config.yaml
d_model: 256
experts_per_token: 2
normalize_top_k: true
vocab_size: 8192
seq_len: 1024
dataset: "wikipedia_en"
Below are experts of layer 4 (counted from 0) of a mixture-of-experts language model. Rows are named router (the router's row for the expert), gate (a neuron's input weights, with its number), up (a neuron's input weights, with its number), down (a neuron's output weights, with its number) and show model dimensions 128-191. Each number is 50 + 10 x the weight over its row's rms, rounded and kept within 0 to 99.
After each expert's rows: "comes after" lists some tokens at least twice as common just before its tokens as in all text. This comes from a sample of Wikipedia text that the model never trained on. Tokens count by the router's weight.

# expert 8
router:41 39 38 41 39 61 58 75 59 42 59 48 39 45 39 45 60 37 41 51 40 52 63 60 39 63 51 52 60 58 59 46 71 40 66 42 41 50 44 45 40 48 57 63 46 57 43 66 50 41 55 40 46 53 41 51 57 45 41 46 56 55 38 43
gate5:60 30 37 40 36 45 40 53 23 45 52 57 56 61 48 61 53 61 39 61 58 52 58 55 59 42 53 53 70 44 42 31 38 58 67 46 59 57 58 41 37 50 49 62 55 73 48 37 40 49 50 59 51 43 69 61 45 54 62 51 49 38 34 50
up5:68 43 47 48 53 49 62 49 54 42 47 61 57 67 56 46 43 50 51 46 54 55 56 56 59 59 54 40 69 62 45 18 45 61 73 47 64 44 33 22 55 42 54 68 46 49 58 55 53 48 55 63 60 45 52 56 65 48 56 50 64 60 61 56
down5:54 56 46 59 59 41 51 51 54 47 66 63 43 40 32 59 65 55 25 36 50 53 58 46 45 66 49 61 49 33 65 59 42 65 49 57 68 50 34 61 52 52 62 61 69 37 46 36 57 59 58 46 69 49 52 36 50 47 45 58 38 48 61 54
comes after: ", ", " in ", " ", "1", " (", "| "

# expert 2
router:61 55 40 57 61 58 51 19 46 62 42 54 48 58 55 43 46 62 43 62 40 63 46 45 68 50 49 47 65 43 61 55 50 52 53 50 66 50 49 56 41 31 50 35 48 54 52 32 63 54 42 57 53 31 65 60 58 64 51 42 63 53 45 51
gate5:35 47 33 45 42 51 57 72 36 65 46 51 45 53 34 50 41 69 33 43 49 55 64 43 45 32 68 56 49 64 44 40 43 45 62 54 49 57 38 51 51 48 65 46 50 68 78 53 58 52 54 46 50 59 49 28 70 53 51 40 49 45 43 60
up5:45 49 28 69 61 58 50 43 57 69 34 53 55 63 38 57 43 28 45 40 65 42 61 59 48 41 51 40 64 67 59 41 60 47 46 60 49 37 55 49 51 39 67 37 35 61 36 56 44 50 41 54 48 57 47 57 50 56 43 30 60 36 42 43
down5:39 60 56 63 47 48 60 45 42 36 41 49 40 49 41 58 39 58 28 36 63 62 44 47 69 61 44 64 37 56 56 35 49 59 65 35 33 55 54 43 42 52 54 32 49 45 46 68 50 52 50 56 45 52 49 59 55 50 41 47 55 55 44 41
comes after: " |", " |  |", ") |", " |  |  |", "% |", ")"

# expert 17
router:50 39 42 52 47 57 38 46 48 59 63 48 41 42 51 54 47 57 65 59 60 54 74 30 54 58 50 48 42 65 47 45 58 40 41 61 38 57 52 52 42 68 46 52 60 48 41 44 37 39 40 44 59 51 62 53 42 57 37 59 55 41 37 51
gate0:62 46 50 64 54 55 60 43 37 45 65 48 69 54 36 55 59 67 44 35 57 63 66 52 48 49 49 52 39 43 40 34 52 51 32 57 57 59 52 52 57 63 41 59 37 45 47 49 45 53 54 42 58 69 52 63 56 42 55 41 65 51 30 43
up0:58 34 75 48 46 36 57 52 43 43 38 49 44 57 61 47 50 39 55 54 45 56 48 67 51 73 45 39 43 46 49 50 51 50 44 46 50 42 74 60 64 58 54 48 52 53 51 35 53 45 56 52 41 33 64 55 48 46 40 60 22 53 62 67
down0:48 54 64 60 54 47 47 37 57 42 68 43 76 40 63 66 68 51 50 36 56 43 41 36 55 46 48 45 39 51 42 51 48 64 47 45 52 51 66 44 49 60 47 43 34 38 39 39 53 51 45 42 47 56 55 65 51 50 52 42 81 45 56 46
comes after: "1", "2", " ", "8", " (", " (age "

# expert 15
router:56 57 48 58 57 43 45 51 40 58 56 43 49 63 50 56 46 41 63 56 52 54 57 33 65 52 67 41 57 57 64 51 59 58 51 53 67 47 51 58 47 59 54 35 60 41 45 57 42 33 44 24 43 57 62 50 46 44 42 58 36 54 73 42
gate0:70 53 57 35 49 54 60 42 55 49 54 51 52 47 48 31 49 40 60 64 52 47 64 61 66 66 34 40 53 42 42 39 53 40 54 48 34 48 42 64 29 52 52 56 37 46 48 43 52 47 36 35 58 62 72 51 40 54 61 58 33 59 33 49
up0:54 54 54 36 55 50 50 39 56 56 60 61 36 67 50 28 50 46 60 63 55 43 48 61 77 45 32 32 47 42 51 51 47 57 53 46 49 50 57 56 40 48 38 53 52 40 50 61 58 44 42 49 56 45 51 56 21 69 59 69 54 68 40 46
down0:35 58 51 42 53 31 56 57 37 48 52 49 55 54 47 54 46 54 42 46 48 41 56 58 40 46 44 41 49 33 49 59 62 57 51 46 38 30 39 49 51 48 66 47 52 49 46 57 37 55 39 56 35 40 50 62 43 59 58 37 47 47 49 55
comes after: "2", "\n", "1", "\n\n", "8", " Mean"

# expert 20
router:52 55 32 49 57 51 65 62 55 39 52 50 62 36 49 54 67 39 47 46 36 46 50 57 52 51 52 57 61 36 42 52 65 56 56 47 37 35 48 44 58 59 46 61 39 52 42 32 58 55 57 44 53 60 46 55 61 50 33 65 52 55 46 44
gate5:55 38 59 70 60 70 68 41 38 37 39 43 38 53 48 30 42 47 51 72 45 55 46 49 53 41 46 49 44 40 57 61 34 41 42 73 46 47 39 62 65 56 48 51 55 52 58 68 74 39 48 61 62 38 32 49 76 41 52 51 67 60 48 47
up5:51 66 63 53 50 57 34 40 57 37 53 53 40 43 37 54 27 29 45 46 45 52 46 52 66 54 52 67 72 39 64 43 44 61 52 56 28 48 47 27 62 45 52 64 60 51 37 59 55 54 45 62 46 45 37 54 47 38 59 53 54 45 55 56
down5:57 52 52 56 60 52 36 45 46 40 55 54 39 57 52 66 59 54 51 49 46 48 64 40 46 48 55 52 62 52 55 50 59 43 59 55 54 41 55 74 43 39 45 47 57 54 52 57 39 28 62 31 65 48 63 51 59 47 41 45 36 39 58 62
comes after: "\n", ", ", " in ", "- ", "| ", " "